config = dict(
    num_hidden_layers=8,
    hidden_size=384,
    n_experts=8,
    experts_per_token=2,
    d_expert=192,
    d_shared_expert=0,
    hidden_act='swiglu',
    moe_layers=[0, 1, 2, 3, 4, 5, 6, 7],
    router_score='softmax',
    normalize_top_k=False,
    routed_scale=1.09,
    balance_loss=0.0109,
    balance_bias=False,
    router_z_loss=0.001,
    n_groups=8,
    groups_per_token=4,
    init_std_router=0.0097,
    lr_router=0.000634,
    vocab_size=4096,
    norm='rmsnorm',
    norm_eps=1e-06,
    tie_word_embeddings=False,
    optimizer='soap_variant',
    learning_rate=0.0015,
    beta1=0.95,
    beta2=0.99,
    max_grad_norm=0.5,
    batch_tokens=65536,
    max_seq_len=1024,
    train_tokens=464400000,
    max_steps=7087,
    dataset='wikipedia_en',
)
Below are experts of layer 4 (counted from 0) of a mixture-of-experts language model. Rows are named gate (a neuron's input weights, with its number), up (a neuron's input weights, with its number) and show model dimensions 320-383. Each number is 128 + 32 x the weight over its row's rms, rounded and kept within 0 to 255. Numbers have three digits each.
Before each expert's rows: "mostly gets" lists some tokens that are sent to it at least half of the time. This comes from a sample of Wikipedia text that the model never trained on.

# expert 7
mostly gets: " and", " his", " to", " her", " he", " have"
gate5:184154126083116112092198124159103087089132146135163166124168125113097109156078185120169090137181141104055141081070151176159147139152128132134127131120145106195131117098155112142143097183090143
up5:166123143059188096150070136142153102160157173106112081056152097181092102137144074147160095123130083072090067123153132144093205130119166137086049115143160122141178149081158182160140090083096082
gate6:100093099159159112145084186097091141145125053139120143148100153159073129042080150089162149102202079113163175148105115124202158162172117163129155103132162133135152121084065126088129106122124190
up6:091143160152071094137165131134180147175128141093137117140102175120137146108190089099141114133060183144158078129155112131059096110115140125192126161115070121080118094125173076100154136146138135
gate7:144193156181084172121098081141083115140142198162149137124099141135143133081162100130137113143171161112125086101147081115107153111116080125145096075183131125112105113151097155089106048111137074
up7:157114132110139152145032129081042123094097129189140116094118188099125129132114141116086104192171142142112058149120145142112187120111109134122129113136155156110094139111138138138079096154143157
gate8:146150127161188126149080116156162178095103082123129060083110150078144179074069101120128143155116151165144089152131119129134100117138120150136156129113156118166135090147114129143122097152080171
up8:109107175087149070077180121093143100141126101129132114182105081091132063106068155174197121074128092133094125067117081162211137112100119048179142172117123158117156083120117137159117130097093206
gate9:119110114151097187091132148095130125160169136174154139071132124079153103116108159128157142161118154107167125130075129156137136111168155138073064125108091155143153077118128118127098176154129098
up9:134083150092137192154161078093139103148099132127104211137130128090155120105139164131138131089180105138109148116130155160150162147124177113153146106152105115134143107222169103144228141112069148
gate10:098108136169138134135132132146085111139152117130171151162170065156200147117168129080160067139108117107113126100160105103133158130163147150134179145128104140149101091124135135035152130121142123
up10:177072124126108147145164086153096094103147152134164108060144107166131060154109122158076115115140130087146131104091099163138122124168187166104118105140120077124193127126141137184117134225104120
gate11:142109124148109146111155091100031082112123181165140107172071184140069129081087139104076088125125157119114126166162111164151170137073097111108132160135161114124070183137145146118077159134123076
up11:152153163156114096181171152191209112113154107110162119119155092134179141180141123160151154145153169087124156114095139100149158091131154125146111131169103161149153011111126147113218140181112134
gate12:140099136111124144162101099171045086121097129170118121162109127151082107117137102072120106083121121142148185105098131083119088134114130184142099105105131098163087129118106161128122108104119160
up12:089163190157102149123112087103095198139099133183127107097111144144119163069143143157151026125099090133110137054174117140169124106150095178058107138105114095185109200129104163143142136136125170
gate13:140208130172111109171143119151077135186152120087086112159107154136170197079131152076126209155144099145159149150144071120066188121120062138172071151105119143116076146161139086085063095118056116
up13:185175123105141155137102153087137117193138143156090109164113140112129176095158159101138142186135151204129133163147168155067132129118124070154063112112082183129061082157150126139107123190089177
gate14:117110140122149128135120142148128156135098080113118137112151113146194197111117134140113167142096112151153173062068101119129122128126109156143145169161154205122088136137088096133205128112099163
up14:130123117195124149198123153113161136104138098127179121140140138086170175151146158106099121086110137094112155169125114112134114140134141129142127119161146177094158173131106119158124154155069111
gate15:059132164103181121112152117158139071146054094079140122190147142135117150096074120128093109148164145114110181171188098128035170146109099132169116060122122136137141137114121129161155113139094154
up15:079112081070136109098143082112066109151125193156174134111161118111101089146126158162152079136111105139120103132171138118148176117191178086089127122135115161164214077118089110084126182103137118
gate16:089114139134088149109124121123078122035125121128084170149131155160157094150076131149090115101058126154116077109185159185171152118142166081107122125135084129147175138103106118146130194118123120
up16:096141067146124129141082132158124097135090122119113169153102150074140124095124060107112157175137107168162141160107129154104098118110039152163150148155130121102122181098149107187101080118169075
gate17:146134153128152080105159146146172115143158128138141134138082043140093087160162040122136171126158111153131117121128121160143080160094082112119194091136112094112140137148094081105124172128147154
up17:100136180169151125164091108187144169133075106116164172096129133113135117122154186105101089094139111132154128109123102095137142139162175163110136085078123164154134107178171140154163125119064145
gate18:137119170152140098106189168130127142103142165138105079095160142077132153146164106108156153101062146114151089139152111078147132102120113167091163111062172124124169132133124161171112097099106096
up18:185101068151141119130165132128065102105129125127128146093166184079162143079135143159082119189182128177160138102058113119099145144120193139188092103168129168110132078151114087105176115167142152
gate19:153149126112130151175099113076058152151113146097132142103177127095123123121135155121093156161132184167119065110117116056124137139073091079143061147176164134150138154125141127116169123146120150
up19:158152053148106083172082122143163178172158148152143105099149175143128126141140133129110159149164134151090135115140125150085097138105150135174087086189136138120156180141108122111078176089087170

# expert 0
mostly gets: "|", " ·", " |\n\n", " Votes", "″N", " -"
gate5:149075094110095169118095136154198108077084139086110153161152137101110110129135121135088201135153135133150118120107116137117139113122092078124094142108140102113095122100113158158116165115157105
up5:138173100112152136109126112136082179158119173140106147156128114151131142140102115157121123073154120150098158142086164175086161132225122135171122150171139159163117155177123156143117089174105079
gate6:171092089101125131118052112118115097115063138148122087114147062148128079111140145126140067156114084098124084072167101079142122104182169166135139149070125135081161112064111131203098173107226086
up6:138121126122097126104106124120167119077107158133138126135129090172102079162105229155146109104111110108153073059144113139177129128115166147100117157068152099137117063114129138183119194113165114
gate7:117113099091089125156141098126099170109112183185130166147050157185143207247111089109147146078106098101170124114099112126134074082051172136178111165083144158127094178130156130119137160168131146
up7:066167169142167128125138100033084108132117117118157065181131107173151082086142107137164143141160163142134063100111164118133135125117087095104112083137127164152148125044110138093114199108113082
gate8:187111168105126143090122161080099121129116072088133105128142130110097155188185146139118145069089130097067143024079099063149080149083121116139107136121122088110104132182153114170115170160157130
up8:108179166100142143188157168137173134158125132169093112129134068139127127085111090168130094151128053188169097195129120173092136096138186146130195136065117137143133147092158154115140150080089139
gate9:127145087116126125111119174137109097122059149119089170139166149096165117151153112098084134128131121196147115144133147081116134094084106134104154174104087146189172144124128164146192104159130084
up9:137123061120103172159075095124087143190203118126176129136113078110118091185102169169153067125100155103092174167148196095155103129143134125151107147071093127108140140110110173094091096189128088
gate10:143132128123096120169096141098078146094129106090155140076115124131106109065138113104105127132129073142178088178093114167092104119102132139105067142085131108167141151053147139106124126097184160
up10:128197146130033113122127152175097176124138122099149150136172110159126127171162149119101131122097163211131094168120137108142138114056122100159026161142131152117060177134139095134198098109140152
gate11:146100154097151115079135128133091133212152152121158120160159072096190114131136119148142102096133109130102185032164131169119104122098137129146162132140120145138186143101130085199127149147130144
up11:143078115087146133155080129140129158092143183097187111179143116121127121186118096139193174157142112145096103133097141127082151142114094169127164140172113172144181082111151137135108151132184156
gate12:136163143168155154226172147145116134168142079080160151153144118133170173049113172055123119079124091123143144106115047148104127131105093132172117117110163127109137055109106143157102127067106149
up12:081111143157138128148124147103156126090093127114123153143154157173148151129113131170127135101138108098171081131101118126140112105146102106124103099149125167165144107105089097118136101126128123
gate13:180097091185122182148115153112089161144096118105131143114110187142144168116156179080141123131171173132074164089167059127076099127143169137158111114103153100133118143148115095154089101037096112
up13:114153163133145161149146130117147139186154078091114146152063065155137159106118109091151194087189130172127185145125146175112182127139075160159145095089111134118065144146129103171109079158159155
gate14:126157142110082075121103138077164108136114209153156162091161177119103134180156108132097114114062086171205123160140149130094120120104064140087179117082099096172126086075162101145154134108121164
up14:150077182109108136100131129118105090084141155156153124126148107138114153093182133165080122071111141081098096102125133096102125126114086121103118107049136134195142172156123118174147142097149136
gate15:193116143148096149160101134155123166000171150107110178114188149127134139148125147202116124153139126129151089163160157111182139136103181153119199119160123143188219142085116160046075137142111123
up15:068103091121089135103146167137152112180079131108146136146122071111139127081154110092103138147101113103161146090082102129113093124104105160161076137122119124094131136116140082186138135079114158
gate16:153126102161142137135090115137174113119125096066119069126110116095119127085166083163147107171114058045099097094171120173134115118121144169144176149139161160095191072086110132121114122093133162
up16:112119071102111140168056191094093136092054148160139131130163142148121170186136137136144158084113139178168069156125144109110178118168166101114134143121151149138124160120147126148167107134101147
gate17:115123220125138080127129135117113095151172145121111096091127087133131150111134136146117136111114091112122113106143174143123097150130126125075115165151116105137097191114125115118104125105116142
up17:099163128204065131136142089157081164108116145091080095173167125093128083122133101140138071145069170168135153139088161109114144090114116124139170182111152144096139096149104142152147174109104095
gate18:148074130117180084129056138073124159128154149121110134122125108106141115150122126117120131064125093142089023111168155177182199146181087144183155089084112159124102121126085193138125089069110099
up18:132096139087128145158106131129111111137165122109180094135154098144142157136127159158167148235195133101024135170090126128000076118154162176155145123142139148153143128106131119116117161184119102
gate19:149143091112110171068172178091084177067096125121127171159109147102162141194111141153152049127120147119129079133087124103184099110177136076085101127169106200149111108119070149128158163157161149
up19:154147131083193150122113150136109122113056130143135125174153223113105109133115107068141110132117168144104114160153150111115125143099208106147128146174098118114124059096171223091156104094081161

# expert 2
mostly gets: " km", "\\", " mi", " species", " ph", "{"
gate5:145112132110072076161139156123154108112115155099099077074088122101141133158147080140093059127094166061180121120128156098097100126143084138096116076126089124206111158100145075164120115128119114
up5:089094150154191151140121084148152156056110167121145140077153145088139116082086160138160135147110062172161156126058108126158151104140143132125145110062161079121129118128148095108114161143161111
gate6:184162101151118113143150137128102145139103096091056066131149096133164127194104169133124158150128171161101166145142178091171178118103099177127123180141117140155078135145077073143155122149122120
up6:128114114147094143159128055142143156158104123118092167198129113150131156117153112117166131119150198133188103128078088061120123129178141113087173146138087099085106098118154125124137158149102113
gate7:153174131150092058146173166097074123107110110104144126182147153150114141120161117096082135162098113130149117033129126142112187122116169119129133121163119120155170091060129130107121123123080166
up7:103143124089114144121125124095055125126185153119149125080094098112077164060109133082190099171150111117168144070048168169109114161177095137156079108125108160124182123061120215126074158075076163
gate8:184150117144070088160173117091148137160159077120176103200114133123133139147126093199136161156109122130141124167153158101102139118132174097120164119156094040135097060111114144138150165176084147
up8:159093152166130124128135143111131087150166114171174107152122142120217185121153119148141154167097133120139100116081150104129117146133153164120129089143166073121063135082163114147155215124174130
gate9:130172117078127118108134117183136096158165116114095148089106127137119122113072226134085123125064137099090152183133166164107160131174160113124130091136087099127206089150141153096112120143044193
up9:147148095077126137096153113107107167047168147070136133153135215103164135143126114152130097124102150112095097156123150099106186149188174154188173158033133078154169126073120076083126130203119110
gate10:154124165124120126161138061081166128103146097078161155030181141089090115142102092166136150133101175088196126140125142092094163103152098156123103088163160149135107136108126097100125106187179178
up10:202118137157166140166150185156111183119097145189157171146056090081126140182167155169122088103113160169164112101013119141144143112152081235109140123052131121115167110095156150135143176121135120
gate11:113138120133068093030092122131199137105089134146074198132105162163117118041148084130140130143152137154107086135133107145195122100087085093133126118135119126133106143110177099098096080165168107
up11:078129180116136122081102097073162147060176105149090203105099150186135089105135101128144177104148120126091104090120187092169119113075127154171160101120106110099120148161138111150148090163163127
gate12:153138122100173140121113089134097176124097140111109120058120147123091125108189117125111164147122112147158157092120124113130124080128062111167094123193119070105100153120171122116091134101089146
up12:165096095123148149158064098139122134122104172147113153067143127147086148092158088126131176141137121150136116130117101117099128124142112137188067115226119096103139152108152085102085115118050133
gate13:164156121130162175176146112126088113208144099130169202139096146095098143146117115136170142112117162179139097138177179149104073165145182198149124121141126121132131131137132117143088147128106099
up13:052157069146081144146139109108172163191139155114124085186168115119084047136126122106114144116187123075129180149101100143135117089173118121131118132139092109041183081144182122164146121178131125
gate14:126097177140122098164109132140168161145115142138114159175109128110159128152111082142177151096101126086047076133108132137119107143131158096159096053156106093108082088087131119124062129156079162
up14:096134111149108132119140090119092094151151049104099053105198141140104045184101110125135146135145105129080111105182145189076102148098148119105117151126112172140131168105092142086147152160193148
gate15:118116122123083133168080093133148109128119136088174202112151151173041108175134150172147127095129150104159149102075111161084134130150159086136103097130152083154119138167077132140115123086166096
up15:110096156158158081143172133101137125142117158149061115143113155112191089119134105157105113131167112187109068155078130107105080133153097133079187137115178127091175167113197198101108145166113171
gate16:126170144090171142118118169101100119067182128088083168083124114119149193103124132096059166141159132147083126134185097139152207150153091140087072164163123100130165072182085158151101121082134073
up16:048164108137139124101171112135119152208119100110111149148096151140121123079091134161172128074101105121118113130141151197076088095187151125125136122200129163116138177169123119058160159179113160
gate17:159111144084130126146098115094151126121115123150124157118177079156107137161091144111122148094109085178104088179102112164126147141082166167174147143126145121133087108118072139131132134122164141
up17:105138089121085097143159065148179097119113155087137065090000075164138187097126102173150118119161102155110145099109142112139128118126122167109090133123121122141101138146143141171131117116138139
gate18:099177143120134180135115132143071139113108155080105083121109141138164111059142121142093154119143176128194125155143118146161123097145127172129133131193156110108084042096177160124136103109136109
up18:096175135125101184150086163153151095105123168070146165159042190131122136044154070177118125064083088160191196126106112139140179172161063138159116149176110101141163076156093171073115069132108128
gate19:151120192186212134148166107125156178085123072131127122059133148158152151144142128176096155147169142121184168149099197164160129128146136201102140109121144109169084203147056175123118121107148141
up19:144176145118129093169191113080097105133102155119152112116163186134095192114132151096075149115141072148119083148113120181139106126106083129074127156149114144158182174132130131136170171137157152